From a checkpoint of a small mixture-of-experts model trained on Wikipedia: 3 picks a token, a sigmoid router.
Below are experts of layer 7 (counted from 0) of a mixture-of-experts language model. Rows are named router (the router's row for the expert) and show model dimensions 0-255. Each number is 50 + 12 x the weight over its row's rms, rounded and kept within 0 to 99.
Before each expert's rows: a language model's description of what the expert responds to. This comes from a sample of Wikipedia text that the model never trained on.

# expert 54
Wiki heading markers like ==, line breaks after paragraphs or table rows, and heading words such as History, Career, Description, Production.
router:51 28 30 46 41 45 53 27 46 61 57 72 34 87 54 46 44 50 56 65 46 43 71 47 61 44 43 51 52 46 48 22 60 45 41 29 55 58 63 53 60 52 25 45 23 60 42 29 56 35 54 67 26 39 55 46 30 45 44 51 53 51 60 66 48 34 40 22 64 57 48 49 45 48 65 43 66 63 59 31 49 56 49 68 48 41 53 41 47 38 32 60 44 42 61 55 45 62 37 48 44 60 53 46 37 60 53 36 50 13 70 64 58 52 59 33 49 54 66 60 83 56 69 59 47 43 69 45 43 50 59 46 71 51 26 34 64 37 42 39 52 53 50 49 65 41 39 45 49 46 62 75 67 61 27 63 52 56 55 44 62 47 50 48 33 54 61 47 60 58 68 49 45 46 46 45 37 48 62 63 49 59 54 33 56 68 49 29 49 49 36 67 59 63 54 67 36 53 74 61 55 48 37 51 48 51 52 43 61 51 31 58 69 65 41 69 39 41 40 45 31 53 46 33 51 34 63 56 40 37 54 46 47 66 37 39 33 59 45 39 49 41 42 29 60 47 26 55 40 49 41 61 50 45 28 35

# expert 55
Final pieces of species names and list items plus following line breaks in taxonomy and credit lists, such as queenslandens-is, vocals.
router:75 38 30 31 12 69 74 48 40 51 73 70 32 96 47 51 43 62 50 38 40 41 70 62 49 43 49 47 58 62 42 45 31 38 49 28 60 53 49 47 60 39 37 33 58 35 49 29 57 51 47 64 35 50 52 34 52 47 41 38 59 52 65 61 46 45 36 26 55 56 51 38 20 48 49 62 49 46 59 29 52 44 54 61 54 52 47 52 37 44 44 65 56 51 43 45 48 50 42 56 56 71 41 40 36 55 33 30 39 38 41 62 40 29 57 25 54 50 61 51 64 51 73 56 59 49 59 42 58 34 48 42 56 44 44 37 62 59 49 50 52 76 47 53 61 24 40 49 48 36 43 82 53 50 45 53 37 71 39 58 51 50 51 60 40 69 53 47 54 45 51 65 65 80 50 58 55 45 56 35 43 34 50 32 71 70 45 42 69 55 26 58 65 49 39 56 34 67 50 59 66 53 40 52 44 43 57 56 67 50 55 57 63 59 62 53 56 27 53 43 43 54 54 58 48 43 62 49 31 50 49 49 50 63 42 45 45 60 45 44 35 56 33 36 40 66 55 58 67 50 62 59 62 40 27 34

# expert 25
Opening pieces of Latin-root words such as inter, rel, sol, vol, imp, del, often in sports-club and season articles.
router:54 47 58 39 41 47 65 54 36 44 66 65 41 59 46 53 37 70 39 49 42 43 60 59 37 50 31 51 50 61 22 49 56 60 39 36 52 50 66 75 62 56 49 45 44 51 42 33 70 61 67 37 40 57 58 57 30 32 34 57 41 57 47 74 43 58 61 14 54 73 42 40 29 40 40 86 60 45 49 54 49 57 58 37 34 44 53 46 38 47 42 48 66 37 63 52 48 71 28 40 53 66 61 42 49 33 45 32 54 32 56 60 65 26 59 46 47 47 65 72 69 42 51 50 47 51 52 33 49 64 29 38 67 47 42 52 57 55 59 55 36 51 52 45 77 49 42 44 44 42 53 51 42 38 48 53 52 79 47 56 72 39 28 47 43 50 48 52 60 50 66 74 52 59 53 32 36 57 81 49 42 44 57 24 36 64 49 44 56 38 51 47 46 55 40 65 40 70 53 50 53 41 54 61 50 48 45 58 52 37 39 48 53 56 55 58 39 20 56 69 61 60 56 36 47 37 67 50 29 61 39 54 50 50 43 53 38 60 59 36 49 41 25 40 66 71 53 72 61 42 40 42 61 38 32 31

# expert 35
Copulas, connectives and color or frequency words in physical descriptions of species, e.g. is grey, plain blue, light brown, usually.
router:63 33 35 32 27 46 72 45 41 31 68 60 22 79 27 41 52 56 48 40 20 32 69 33 48 46 37 41 40 62 33 43 65 33 53 14 50 65 48 64 54 44 36 47 36 38 52 40 55 43 74 64 32 34 46 48 43 36 43 45 57 61 50 42 33 44 46 32 38 42 58 43 37 57 58 72 64 35 60 32 55 41 51 62 47 51 64 49 52 52 45 72 68 36 46 63 38 56 35 61 39 51 53 52 56 65 55 41 51 33 66 68 54 33 72 42 55 53 51 57 69 35 62 46 51 52 47 33 43 41 47 24 70 32 56 46 63 55 65 47 46 74 61 53 48 21 48 36 53 41 46 72 55 53 46 63 39 69 54 56 60 61 49 45 47 54 51 50 67 62 52 47 40 59 47 41 40 43 65 45 47 54 52 32 41 55 30 44 72 51 51 43 52 43 45 55 39 57 56 54 69 63 46 53 48 53 68 45 63 57 36 59 66 55 65 44 57 38 64 51 49 53 46 47 62 38 51 44 34 64 33 31 41 55 43 42 51 52 58 19 39 54 28 44 40 54 49 53 53 59 58 56 51 34 17 55

# expert 48
Words inside titles of songs, albums and films, often after an opening quote, such as You, Love, Night, My, Am.
router:39 30 34 36 49 46 81 24 33 51 87 72 36 65 47 53 55 56 60 45 24 49 62 47 40 48 48 41 39 55 44 34 64 48 40 43 68 46 78 58 48 52 25 52 37 48 59 35 53 30 50 55 42 42 69 43 42 42 29 39 51 63 70 50 35 45 44 28 50 56 30 49 50 58 59 71 52 34 62 32 59 46 52 55 38 58 39 47 54 30 36 60 46 36 66 64 48 58 47 51 56 63 47 51 58 44 49 32 58 45 49 79 57 43 79 32 62 68 52 49 57 40 64 58 51 47 51 41 50 40 47 42 52 45 48 38 61 48 49 36 50 75 50 68 61 48 42 49 28 37 42 56 57 26 41 54 50 70 57 49 48 63 39 57 44 60 54 51 62 45 73 69 47 51 46 47 28 56 62 37 55 55 55 27 46 73 59 50 54 38 46 65 64 38 32 58 29 72 66 51 56 60 52 56 29 39 52 71 47 50 29 65 44 54 55 60 53 23 52 41 48 51 58 34 52 55 47 52 32 45 42 37 29 67 38 33 58 49 50 52 53 47 35 39 64 58 53 66 60 77 49 55 67 40 49 56

# expert 11
Vowel-like or syllable fragments inside names and foreign words, plus prefixes like La, co, trans, e.g. Chev-ro-let, Ang-o-Mart, McD-i-armid.
router:64 48 40 39 45 48 60 31 23 48 54 53 40 73 44 51 46 51 57 51 22 33 61 44 46 59 21 44 52 57 48 47 48 51 45 48 56 37 65 51 54 41 46 50 52 53 57 65 64 56 68 61 45 44 46 45 38 33 45 35 64 53 57 65 60 54 48 28 46 61 42 39 45 55 61 63 65 44 57 45 45 51 47 44 38 47 56 53 51 55 40 43 73 58 56 60 39 72 20 45 46 74 50 47 51 48 58 30 46 42 63 64 41 33 63 29 51 48 60 47 63 51 62 61 41 50 54 54 60 38 48 40 53 49 46 38 61 50 41 58 38 52 58 48 61 29 58 72 38 42 50 71 47 27 33 48 57 63 60 56 55 55 47 12 46 51 57 38 60 46 57 70 61 74 37 46 44 42 79 34 33 43 27 42 45 54 46 45 71 65 32 59 87 69 40 52 47 54 48 50 76 45 44 40 43 34 50 41 35 60 36 55 56 53 51 70 67 27 68 45 53 50 59 43 47 35 58 61 43 69 43 47 47 70 44 29 56 57 36 35 54 38 42 16 64 49 26 77 64 50 58 62 50 32 35 40

# expert 52
Entries in semicolon- or bar-separated sports results and statistics, such as finishing positions, Ret, country codes, MF/DF/FW, and scores.
router:46 45 55 36 30 51 56 39 39 46 74 77 50 87 48 47 41 59 52 46 40 39 66 50 57 49 26 38 44 53 22 36 48 58 44 32 46 64 50 67 64 35 41 57 42 46 50 56 49 45 67 50 33 24 61 51 48 44 28 47 62 47 66 37 55 47 46 16 59 71 44 44 37 44 51 62 62 59 48 24 63 41 57 44 52 55 66 45 55 37 33 51 47 34 44 47 38 49 47 47 60 57 53 32 40 52 59 37 39 28 59 53 53 27 44 37 57 63 59 45 54 55 64 73 52 51 28 43 51 49 57 49 52 45 47 33 68 50 52 42 58 49 58 41 56 54 35 47 32 32 34 68 43 57 31 40 54 55 54 43 52 62 48 51 23 49 60 50 57 40 75 53 55 54 29 32 36 61 54 47 36 63 55 43 67 63 52 54 65 52 53 63 62 57 39 52 28 75 61 52 66 65 55 81 28 45 57 43 44 52 31 59 42 51 38 33 50 31 74 50 44 62 50 38 61 41 57 62 51 49 53 35 55 41 39 42 65 63 56 26 29 40 41 41 62 59 40 56 48 71 44 51 74 47 24 63

# expert 18
Digits, pipes and words like medal, Championships, Olympics, metres in athletics, swimming and medal tables, such as 800 m or 110yd freestyle.
router:49 40 29 42 39 33 60 56 45 29 65 61 37 68 37 42 49 43 52 42 30 54 56 57 35 52 54 42 44 58 33 38 74 49 35 44 60 59 56 73 52 28 35 41 39 51 46 30 71 37 39 64 35 47 56 28 61 37 43 50 58 39 60 49 44 39 43 21 59 41 44 58 33 45 61 42 41 35 64 30 48 53 50 53 46 53 60 40 50 24 53 49 80 25 46 58 65 60 34 42 64 57 38 57 45 56 54 48 55 25 58 62 66 31 62 39 47 54 40 63 51 51 61 53 48 55 68 56 47 47 73 47 71 36 33 57 56 43 63 38 54 43 64 49 80 39 43 39 44 33 33 55 51 32 36 38 60 56 55 69 63 50 46 38 53 75 61 26 68 51 60 59 53 78 39 45 42 48 75 46 53 44 44 57 50 55 54 41 68 62 35 56 64 43 54 78 32 66 62 55 65 56 59 47 31 47 55 79 57 35 38 58 61 44 46 44 38 49 59 63 54 67 49 40 53 37 74 59 36 56 38 37 49 55 43 37 33 47 44 37 52 62 45 43 52 59 42 54 42 57 33 47 55 29 40 38

# expert 59
Common first names and word-final pieces of personal names and surnames, e.g. John, James, Cather-ine, Rudol-ph, Mon-ica.
router:49 13 27 30 42 48 60 56 19 36 75 77 22 87 49 57 28 45 56 44 40 34 66 58 38 53 39 54 43 64 41 40 73 37 64 39 59 50 81 64 65 45 30 48 47 56 42 52 58 55 59 62 42 43 60 46 43 37 49 47 41 37 63 64 40 42 51 29 50 69 46 42 38 56 55 63 68 42 54 50 65 58 62 63 53 45 78 55 55 47 43 71 66 49 41 58 52 59 48 42 61 70 46 42 53 42 51 23 51 46 50 55 47 44 49 24 59 51 63 61 55 45 66 56 50 48 51 43 35 35 49 47 46 46 26 44 64 47 43 48 22 60 51 50 69 49 51 42 32 26 49 55 67 37 43 46 32 74 42 61 69 55 38 44 47 45 68 56 51 47 57 73 40 72 49 49 40 45 56 40 37 52 37 40 47 59 54 49 63 56 29 76 50 66 31 65 47 56 55 58 66 49 58 56 42 50 45 38 57 42 48 61 69 65 53 46 50 41 54 50 56 48 40 49 57 27 49 53 34 51 63 53 38 62 47 37 47 55 48 48 40 47 23 43 56 57 50 72 65 65 53 61 62 45 41 48

# expert 6
Pipe separators, row ends and divider rows in Markdown tables of filmographies, episodes, statutes and discographies, plus dashes and JPL/MPC cells.
router:51 53 39 48 23 52 65 42 20 61 69 73 38 73 46 37 50 49 57 60 32 39 66 35 40 60 35 46 59 50 33 61 42 59 56 30 72 71 59 59 57 58 18 32 40 52 46 57 67 41 58 57 37 42 51 37 32 34 38 34 58 45 80 47 68 34 52 26 64 61 30 31 37 56 43 61 57 42 48 22 62 33 42 62 57 28 53 68 63 50 42 50 54 42 47 50 40 51 35 41 53 81 45 47 43 57 46 25 36 27 70 77 58 44 41 38 46 66 47 44 70 54 61 38 50 46 52 24 54 44 64 31 56 28 50 53 73 53 52 39 40 57 32 48 51 38 50 34 41 36 37 65 50 27 39 62 57 59 39 58 47 50 43 50 41 44 58 34 53 62 58 54 56 60 41 40 47 49 72 47 61 55 49 34 43 57 38 53 57 60 53 50 55 55 42 57 33 76 57 55 52 52 44 63 50 45 47 46 50 51 40 54 63 58 59 65 28 32 66 39 56 56 45 43 41 43 42 53 39 48 54 41 42 62 35 54 49 46 57 39 52 39 32 30 58 52 52 64 47 46 41 62 59 26 51 65

# expert 29
Common noun or verb stems that take a following suffix like -s, -ing, -ers, e.g. object(s), block(s), t-ick(ets), program, engine.
router:55 30 42 58 29 35 78 40 42 42 61 65 36 90 42 43 45 54 55 50 53 62 60 43 41 44 47 33 63 52 56 46 57 47 63 27 59 70 52 66 69 43 49 40 35 47 65 33 64 48 57 53 47 59 64 57 52 49 28 51 56 63 71 64 36 55 52 23 54 67 25 36 43 57 67 51 66 50 55 43 57 50 54 72 60 55 52 52 47 30 61 49 63 41 46 48 58 69 42 53 51 49 55 48 68 66 60 37 43 29 66 65 59 47 57 34 45 57 46 37 77 38 55 68 39 51 55 53 44 42 48 34 51 25 41 61 73 46 48 53 51 75 55 62 58 48 46 26 25 42 55 64 61 39 29 50 61 76 48 42 66 48 60 51 42 59 51 45 44 63 50 67 48 60 43 57 21 56 66 42 33 48 60 39 61 68 42 67 59 71 43 60 57 36 38 63 57 57 58 57 67 43 41 64 37 48 55 69 41 60 39 53 55 49 47 54 36 50 57 47 55 68 65 41 58 41 53 56 34 47 43 39 34 46 46 51 37 52 36 24 40 45 35 56 55 40 31 57 46 57 54 68 59 35 24 67

# expert 1
Units, rates and table cells after numbers in census, election and sports text, such as per, years, days, %, million, lb, |.
router:48 40 39 41 33 60 61 41 36 45 73 57 41 62 30 36 48 65 57 55 34 73 65 62 60 39 46 59 47 45 33 48 57 43 57 17 72 42 48 82 56 35 36 46 62 49 55 36 59 61 59 57 30 56 59 42 45 51 49 63 51 42 69 48 39 40 54 26 59 58 44 36 52 44 69 61 70 47 52 52 57 63 48 54 37 34 82 51 39 51 36 56 77 22 44 49 37 56 49 38 49 55 52 40 49 55 45 38 38 24 78 69 48 35 75 31 60 52 62 34 52 35 73 64 42 39 56 45 44 62 46 58 47 45 65 61 63 40 42 49 42 48 57 61 63 12 52 45 34 38 49 64 51 27 37 51 52 53 63 60 60 55 42 39 44 45 48 67 47 48 62 47 44 43 55 50 15 56 63 47 44 51 44 48 52 53 48 30 57 44 41 63 42 62 40 84 43 67 45 39 75 37 52 78 46 41 64 60 53 58 38 50 58 56 45 51 51 29 64 45 40 40 43 37 41 50 59 38 56 35 50 44 51 58 58 60 49 62 45 40 43 43 35 45 60 39 56 60 30 43 53 62 38 35 47 50

# expert 44
Word-internal pieces of foreign names, club names and team names in sports tables, such as v in tra|v|elling, Cup|r|um, Celt|ic.
router:46 36 38 40 45 47 63 49 35 49 57 55 57 72 49 53 35 51 50 39 50 46 71 44 45 50 58 43 50 63 58 51 67 38 46 35 65 59 57 58 57 37 39 45 37 49 38 52 79 50 58 62 45 58 60 33 47 41 46 35 31 40 60 51 54 44 66 16 58 47 30 36 19 29 57 57 81 32 53 35 65 47 29 60 47 41 59 37 65 41 32 64 63 24 56 48 59 78 26 57 59 64 29 39 36 38 60 23 52 44 45 51 48 48 47 29 53 70 69 54 64 52 59 57 58 60 48 37 46 48 50 40 68 35 45 48 46 53 43 57 29 64 63 46 60 38 53 43 51 28 34 57 46 42 44 48 40 69 51 51 54 50 34 48 36 48 64 55 62 44 63 53 61 46 50 33 23 47 54 33 47 45 58 39 62 64 54 40 67 44 38 68 33 54 52 57 34 57 70 70 60 51 55 52 34 30 65 64 47 57 47 60 56 65 49 47 32 21 36 33 38 59 64 57 56 38 56 47 38 46 46 56 33 49 43 43 37 57 63 37 27 48 46 54 42 54 24 58 68 49 49 78 61 39 52 49

# expert 15
Word stems taking suffixes like -ist, -ian, -ia, such as guitar(ist), bass(ist), Slovak(ia), Syr(ian), plus music, film, television in chart contexts.
router:75 52 40 40 34 49 55 53 40 45 67 67 44 81 47 44 48 65 47 63 36 57 63 69 61 28 40 48 53 57 37 42 66 44 53 33 53 53 68 69 62 40 47 39 31 62 40 48 63 51 47 58 30 56 65 36 59 45 61 41 58 49 64 57 55 37 60 25 69 74 53 45 44 55 75 64 82 39 57 42 43 57 54 38 43 46 57 49 58 46 39 52 61 31 40 59 39 42 49 42 39 69 31 45 69 55 76 42 61 34 53 59 57 40 50 47 63 63 52 70 69 54 71 56 34 57 48 48 60 41 42 30 49 24 36 47 79 44 43 55 58 75 64 35 65 27 45 33 36 34 33 61 50 32 43 69 41 53 46 43 57 42 52 29 49 52 63 38 48 40 54 74 32 66 49 42 32 45 52 32 46 64 44 27 70 56 58 55 52 40 45 60 58 49 40 58 51 61 73 50 63 50 52 60 37 46 57 49 56 51 51 58 40 51 62 55 40 50 61 46 66 71 45 33 48 45 52 32 39 34 55 57 57 53 53 48 67 68 43 29 44 42 28 49 40 50 37 64 68 56 57 66 62 46 39 46

# expert 31
Middle pieces of learned and scientific words, mostly taxonomy and academic fields, such as hyp-erson-ic, Zool-og-y, Calliost-om-atidae.
router:76 44 38 51 32 40 67 50 44 36 52 74 36 87 55 57 38 49 35 51 42 50 85 49 44 38 54 41 45 59 39 35 53 33 60 43 81 55 66 54 63 31 46 41 52 60 45 49 43 56 60 65 40 54 60 29 50 39 61 27 45 57 64 53 50 40 52 28 58 64 33 30 56 62 66 60 74 33 52 51 60 54 47 45 47 48 48 49 40 54 44 71 42 52 64 58 59 45 52 66 53 70 45 41 60 64 56 31 48 48 46 83 42 42 53 43 57 57 58 61 64 42 52 66 49 53 48 49 68 38 60 47 55 24 48 47 57 46 37 47 37 55 55 42 53 52 51 48 47 37 47 47 67 54 48 52 61 75 47 48 52 44 47 50 47 52 75 54 65 45 50 72 48 79 47 34 23 59 61 50 50 58 54 49 40 74 52 53 69 64 47 75 54 61 54 73 22 57 66 49 59 63 60 63 51 55 69 42 60 48 46 72 53 31 72 52 48 48 64 39 41 50 60 49 54 34 68 55 49 45 48 62 53 64 36 45 39 62 39 20 42 52 31 52 67 43 48 54 58 60 55 44 59 28 25 48

# expert 16
Opening quote marks and parentheses before names or dates, paragraph-ending periods with line breaks, and section-heading closers like == with a line break.
router:57 17 17 44 44 57 52 37 34 47 61 53 40 71 52 40 43 58 46 57 42 55 66 45 50 39 43 52 58 71 54 38 47 54 51 38 48 60 79 62 64 53 35 34 22 50 64 46 66 37 46 44 26 33 47 25 41 36 40 34 64 59 69 71 36 65 46 25 68 58 51 34 44 57 53 73 55 22 47 36 60 38 57 60 52 50 61 35 48 28 41 65 63 58 49 48 49 65 46 46 51 66 50 54 68 38 51 38 60 28 51 60 57 54 78 35 56 58 50 57 57 37 59 56 36 52 48 53 32 52 46 43 44 57 45 58 58 50 51 51 42 64 37 71 50 36 82 41 33 48 55 59 59 57 40 47 51 50 50 44 53 58 42 36 49 47 58 50 54 44 62 54 57 68 34 42 29 53 50 31 33 43 35 40 67 48 49 43 70 59 61 42 56 52 51 63 37 60 52 58 63 69 47 65 30 39 60 56 58 48 32 56 54 59 44 54 31 40 52 53 48 43 67 45 51 35 75 41 29 55 40 66 41 58 35 46 36 56 42 27 38 37 34 23 68 39 38 56 61 67 46 48 61 43 31 42

# expert 37
Digits and blank cells inside pipe-delimited tables of election votes, football squads and sports results, such as 87, 2:15, 26.
router:48 25 47 33 26 40 66 40 49 31 93 83 48 73 59 37 52 61 60 43 31 35 53 61 51 49 36 57 40 64 24 49 56 55 35 35 64 68 61 81 48 45 40 30 38 43 41 53 56 66 75 58 37 51 49 39 35 45 44 49 58 33 68 63 29 41 37 20 55 53 40 32 44 43 62 60 72 41 50 24 51 56 64 55 47 30 74 66 47 51 37 69 55 43 53 42 43 50 41 51 70 76 35 45 56 49 47 51 52 28 61 64 43 39 56 41 53 44 58 64 50 54 48 54 36 40 37 44 51 44 63 40 64 22 52 55 58 55 52 52 46 60 32 42 56 24 51 44 42 44 37 50 50 38 40 71 56 74 45 37 57 47 53 40 49 51 50 57 66 47 58 58 52 55 47 43 36 51 66 48 56 54 42 42 68 46 62 52 55 50 47 63 62 48 44 60 31 62 69 71 66 60 31 45 39 50 45 47 46 65 32 61 60 53 47 43 38 38 51 58 56 55 51 54 44 51 41 46 51 57 51 42 35 53 51 45 48 53 56 42 39 46 40 19 49 50 33 56 56 45 52 57 56 12 40 44

# expert 49
Word-initial f, F, M and Mar pieces plus San and Santa, in words and names like f-onts, f-ish, San-ctuary.
router:54 43 34 46 36 55 55 38 45 41 62 69 48 52 43 44 47 58 28 52 33 53 48 57 28 49 41 50 46 65 44 29 51 38 63 16 39 45 61 69 43 46 34 46 56 43 63 50 65 35 64 51 38 41 49 41 62 46 48 29 50 44 66 54 38 39 39 14 53 70 44 33 45 48 57 51 51 40 48 50 73 52 43 43 42 51 53 64 38 43 33 44 56 34 60 58 54 64 34 34 63 70 53 50 52 67 61 28 51 32 62 63 30 55 66 36 55 54 72 61 68 54 57 56 49 32 57 43 33 43 22 41 51 44 33 67 75 46 51 54 54 56 52 67 63 35 53 41 32 36 42 70 60 46 49 64 52 51 43 64 75 46 50 39 39 46 49 46 60 57 50 66 52 49 47 26 43 40 58 64 60 38 45 53 53 46 61 41 60 61 63 80 45 45 52 72 25 47 65 42 59 53 43 56 34 42 56 66 52 60 47 54 45 37 56 42 26 20 83 45 48 83 59 43 57 35 45 59 32 44 54 28 64 45 37 46 38 47 47 39 56 39 30 34 54 63 43 56 48 58 46 52 63 47 56 62

# expert 51
Middle and final digits of multi-digit numbers in census figures, coordinates, times and stat tables, such as 18,676,605 or 58.53.
router:58 14 43 38 40 59 74 28 37 50 73 74 26 78 30 44 50 69 59 42 39 60 47 51 54 54 43 48 48 52 32 34 64 27 59 33 59 33 58 61 59 44 50 56 46 42 51 45 39 57 63 47 42 54 52 32 36 33 53 49 65 47 72 63 34 55 46 20 66 59 34 58 24 38 39 57 69 47 49 30 64 59 58 37 54 36 51 40 53 49 27 53 62 30 36 43 47 64 28 37 53 60 50 37 48 63 40 51 45 26 51 68 52 35 54 48 44 64 76 42 59 41 58 55 32 60 52 40 40 39 67 38 72 41 42 59 58 62 44 39 27 57 45 60 66 39 48 64 54 25 51 63 82 58 44 55 40 60 46 49 64 49 48 46 48 43 61 64 49 53 54 59 52 53 50 50 30 43 55 43 57 55 44 60 56 63 39 67 73 55 50 53 43 33 44 79 54 56 58 57 59 48 48 51 55 42 61 46 46 53 38 54 50 55 74 46 49 35 39 40 28 45 63 37 49 50 57 35 35 42 48 56 54 79 49 53 43 48 46 43 28 57 43 29 40 46 44 68 38 53 50 52 58 26 49 59

# expert 56
Tokens in short biography headers after a title line, such as nationality and occupation words like American, born, footballer, and birth-date digits.
router:50 33 21 46 20 70 60 50 43 53 57 74 32 72 52 47 41 62 37 49 25 44 50 51 39 40 37 42 37 52 30 37 46 42 65 36 55 46 68 66 66 40 41 46 48 60 48 32 75 42 61 70 54 45 59 37 38 26 39 36 61 59 68 49 45 48 40 11 61 53 55 42 21 43 48 60 63 25 51 40 48 59 51 66 44 50 44 41 63 42 42 65 47 40 64 67 59 53 44 52 69 75 39 33 53 46 53 56 70 12 55 54 65 22 53 37 59 51 64 48 81 49 54 55 40 56 62 52 53 46 52 53 50 23 37 52 53 50 42 51 51 63 62 63 65 29 36 37 35 50 55 43 48 35 53 53 65 56 69 53 56 32 43 41 44 59 61 41 57 57 51 42 54 49 45 41 53 38 59 28 47 41 34 41 64 55 63 54 59 36 51 61 62 55 40 44 53 59 76 45 80 49 51 49 41 53 46 42 36 47 45 59 60 52 39 46 58 60 38 46 43 50 39 46 51 56 53 39 52 52 28 40 47 67 28 61 29 64 36 38 50 44 32 37 42 66 41 52 49 44 65 48 57 41 46 61

# expert 5
Short capital or lowercase consonant pieces starting a longer word, often after of/the, e.g. b(anjo), sc(ulpture), h(unting), Sh, Ch.
router:47 25 34 41 46 53 62 45 42 32 65 55 36 58 54 50 42 53 71 39 22 47 60 45 33 52 45 41 45 46 34 59 51 45 51 31 58 47 58 64 63 48 39 52 38 36 45 32 56 44 62 56 41 42 54 13 27 40 52 43 64 47 54 50 52 42 45 14 54 49 48 44 43 63 65 75 54 54 55 48 56 57 53 64 56 28 61 52 52 45 35 60 48 38 70 43 48 48 44 60 64 57 43 47 67 60 40 35 58 26 45 53 62 39 57 41 49 53 42 65 56 39 74 37 55 52 35 48 33 63 46 56 63 19 53 49 63 42 38 39 30 70 61 54 68 47 51 38 32 43 67 67 58 44 52 48 48 50 62 63 43 44 59 32 43 54 62 45 63 53 56 71 45 55 55 15 31 45 80 54 36 49 51 33 45 49 57 58 40 74 39 57 66 43 61 59 30 64 58 64 67 53 43 46 45 43 57 75 60 58 33 66 64 53 50 45 33 30 69 54 61 46 43 47 53 34 47 57 50 53 50 36 58 86 36 35 50 63 51 36 46 42 37 39 47 59 56 56 50 57 50 50 72 17 47 59

# expert 32
Commas ending clauses, especially after season or a year, and digits inside years and numbers, such as 19|8|5 and table scores.
router:50 16 27 52 36 64 74 33 38 42 88 76 22 70 31 43 47 70 55 53 23 40 57 57 51 43 34 46 47 50 43 49 72 54 45 27 57 56 59 56 63 58 46 49 52 53 45 39 63 46 56 50 46 24 42 37 25 40 47 26 51 48 68 62 62 49 56 28 43 34 44 39 46 40 59 65 59 45 58 58 59 55 66 57 49 52 66 48 41 43 35 62 59 44 52 54 47 64 35 26 54 50 44 48 56 54 57 25 63 18 48 72 53 44 63 37 53 44 56 58 50 43 57 69 37 39 55 45 60 56 48 43 56 52 36 64 50 52 46 56 37 54 60 52 58 44 52 41 38 30 39 54 52 50 42 59 49 71 43 36 56 60 52 38 64 45 50 40 65 57 45 68 60 70 51 39 32 56 83 39 55 32 67 34 38 64 51 48 60 56 36 43 48 55 36 66 44 52 56 59 49 54 35 61 53 47 58 64 43 41 27 69 58 40 39 57 41 46 64 60 50 64 45 56 52 32 47 36 35 57 59 53 43 71 42 56 39 50 57 49 40 13 37 36 50 45 60 66 53 67 61 60 58 50 42 58

# expert 19
Digits and short tokens inside or just before parentheses in lists and infoboxes, such as year ranges (1971–76), (2009), died, born.
router:53 35 25 31 23 57 62 58 33 33 82 54 21 78 45 49 55 60 48 51 31 59 56 63 54 56 42 53 63 48 51 24 55 43 48 36 61 54 54 61 68 39 40 24 50 33 44 42 66 51 68 62 26 46 57 40 53 44 44 40 60 49 72 39 55 22 56 22 57 55 46 54 41 47 53 51 59 36 46 41 41 47 63 52 61 57 60 30 54 40 54 51 56 30 65 61 65 68 42 49 48 66 58 47 46 57 60 38 56 34 61 65 54 19 57 44 63 64 84 55 75 41 72 55 30 50 60 46 51 24 46 44 48 41 32 44 64 48 50 49 50 58 48 62 55 47 44 45 42 44 49 58 40 55 39 51 53 64 65 43 53 49 53 31 52 54 66 39 54 41 55 48 42 59 40 40 33 53 70 40 34 51 33 31 62 52 34 36 54 47 54 48 53 41 56 61 46 72 78 53 48 28 44 62 42 56 61 37 52 68 40 68 53 53 48 51 39 27 56 49 58 73 52 43 54 51 51 54 62 42 65 54 41 73 59 43 62 56 53 42 23 47 32 44 50 59 40 72 60 45 48 54 64 51 32 56

# expert 20
Conjunctions and relative words opening a new clause, often after a comma, such as and, that, where, which, but, while.
router:44 55 21 46 25 47 59 50 32 44 77 68 22 49 31 37 32 87 65 34 34 46 39 52 46 41 37 40 56 82 47 48 62 31 70 50 60 71 50 53 62 41 43 49 38 47 66 42 74 47 54 47 41 50 57 36 41 42 25 38 45 49 63 62 54 44 50 37 41 79 58 31 50 41 45 54 53 43 73 35 53 57 65 59 40 27 69 49 43 50 34 69 63 39 54 50 45 60 28 49 55 58 33 32 67 44 58 34 46 19 51 70 43 31 60 43 58 49 54 45 68 57 73 60 26 47 39 39 44 43 47 43 61 36 59 49 62 52 49 34 33 51 43 64 50 50 58 29 51 43 41 66 48 45 32 53 55 80 61 50 56 57 41 34 54 50 67 52 53 51 49 64 59 62 60 35 50 48 59 46 55 60 35 44 34 56 47 57 74 40 41 55 64 41 53 50 43 56 63 52 54 52 46 60 45 45 63 49 55 55 38 49 57 33 42 51 42 40 39 45 42 52 60 43 30 45 54 66 53 52 56 43 24 39 46 30 56 60 63 56 46 52 39 50 52 29 36 61 42 49 51 44 57 18 46 37

# expert 42
Abbreviation dots and pieces like .S, .gov, Jr, No, plus numerals in citations, ISBNs, lists and website addresses.
router:55 54 43 39 19 69 65 20 31 55 80 65 27 57 39 56 48 64 51 49 48 53 74 43 43 40 38 64 46 54 21 32 46 46 38 31 50 56 49 56 65 42 45 39 45 68 53 28 67 57 77 64 32 44 46 46 42 39 42 32 46 28 62 59 48 48 55 23 62 50 46 40 34 52 63 56 66 43 39 24 56 52 58 49 47 57 55 50 52 60 52 45 61 24 59 37 57 52 48 68 62 56 39 48 33 60 39 35 41 39 55 56 60 47 50 40 50 57 45 65 74 52 86 47 50 42 50 50 51 43 43 44 47 34 52 60 64 66 44 58 44 69 30 62 67 37 29 65 38 48 34 63 55 51 51 51 56 77 65 41 29 43 52 48 53 62 54 36 59 52 48 64 56 72 39 44 43 50 55 50 47 53 60 44 57 61 51 51 57 69 32 55 57 54 37 45 30 62 61 51 65 45 47 57 29 32 70 61 49 49 45 37 43 58 52 57 60 40 36 33 57 58 51 40 61 45 78 48 31 28 47 49 38 42 67 53 53 50 46 42 44 55 39 21 62 46 48 62 49 38 57 52 64 29 34 64

# expert 57
Early fragments of split words and numbers, such as Pal-ace, Al-abama, N-in-th, m-om-ent, and leading digits in coordinates or years.
router:60 45 43 38 45 44 55 36 47 43 55 75 46 61 58 52 43 56 59 66 40 64 56 37 56 35 45 45 56 62 38 41 62 34 55 45 53 47 55 65 54 57 37 38 44 57 51 44 64 56 57 46 30 46 67 40 53 40 31 35 50 48 80 46 38 53 21 28 49 67 53 37 34 51 36 68 49 63 47 34 43 43 52 52 34 42 50 49 54 51 22 54 70 34 69 54 59 58 53 24 57 57 31 44 43 61 53 32 47 28 57 82 47 56 70 46 72 56 56 55 70 33 65 35 41 42 46 43 47 44 51 57 66 30 35 65 71 43 58 62 41 50 60 48 52 32 67 34 36 43 41 67 38 38 33 41 49 78 48 64 50 54 55 50 50 60 62 38 76 56 50 64 44 58 54 34 29 59 57 25 42 52 36 35 32 62 28 49 59 59 34 58 62 55 30 70 49 46 57 49 56 47 59 46 35 41 49 45 57 56 45 51 61 41 46 47 46 53 55 49 58 51 51 52 78 58 45 61 41 42 59 59 55 48 49 49 43 69 41 30 35 34 20 25 50 43 41 63 58 78 44 71 39 37 32 45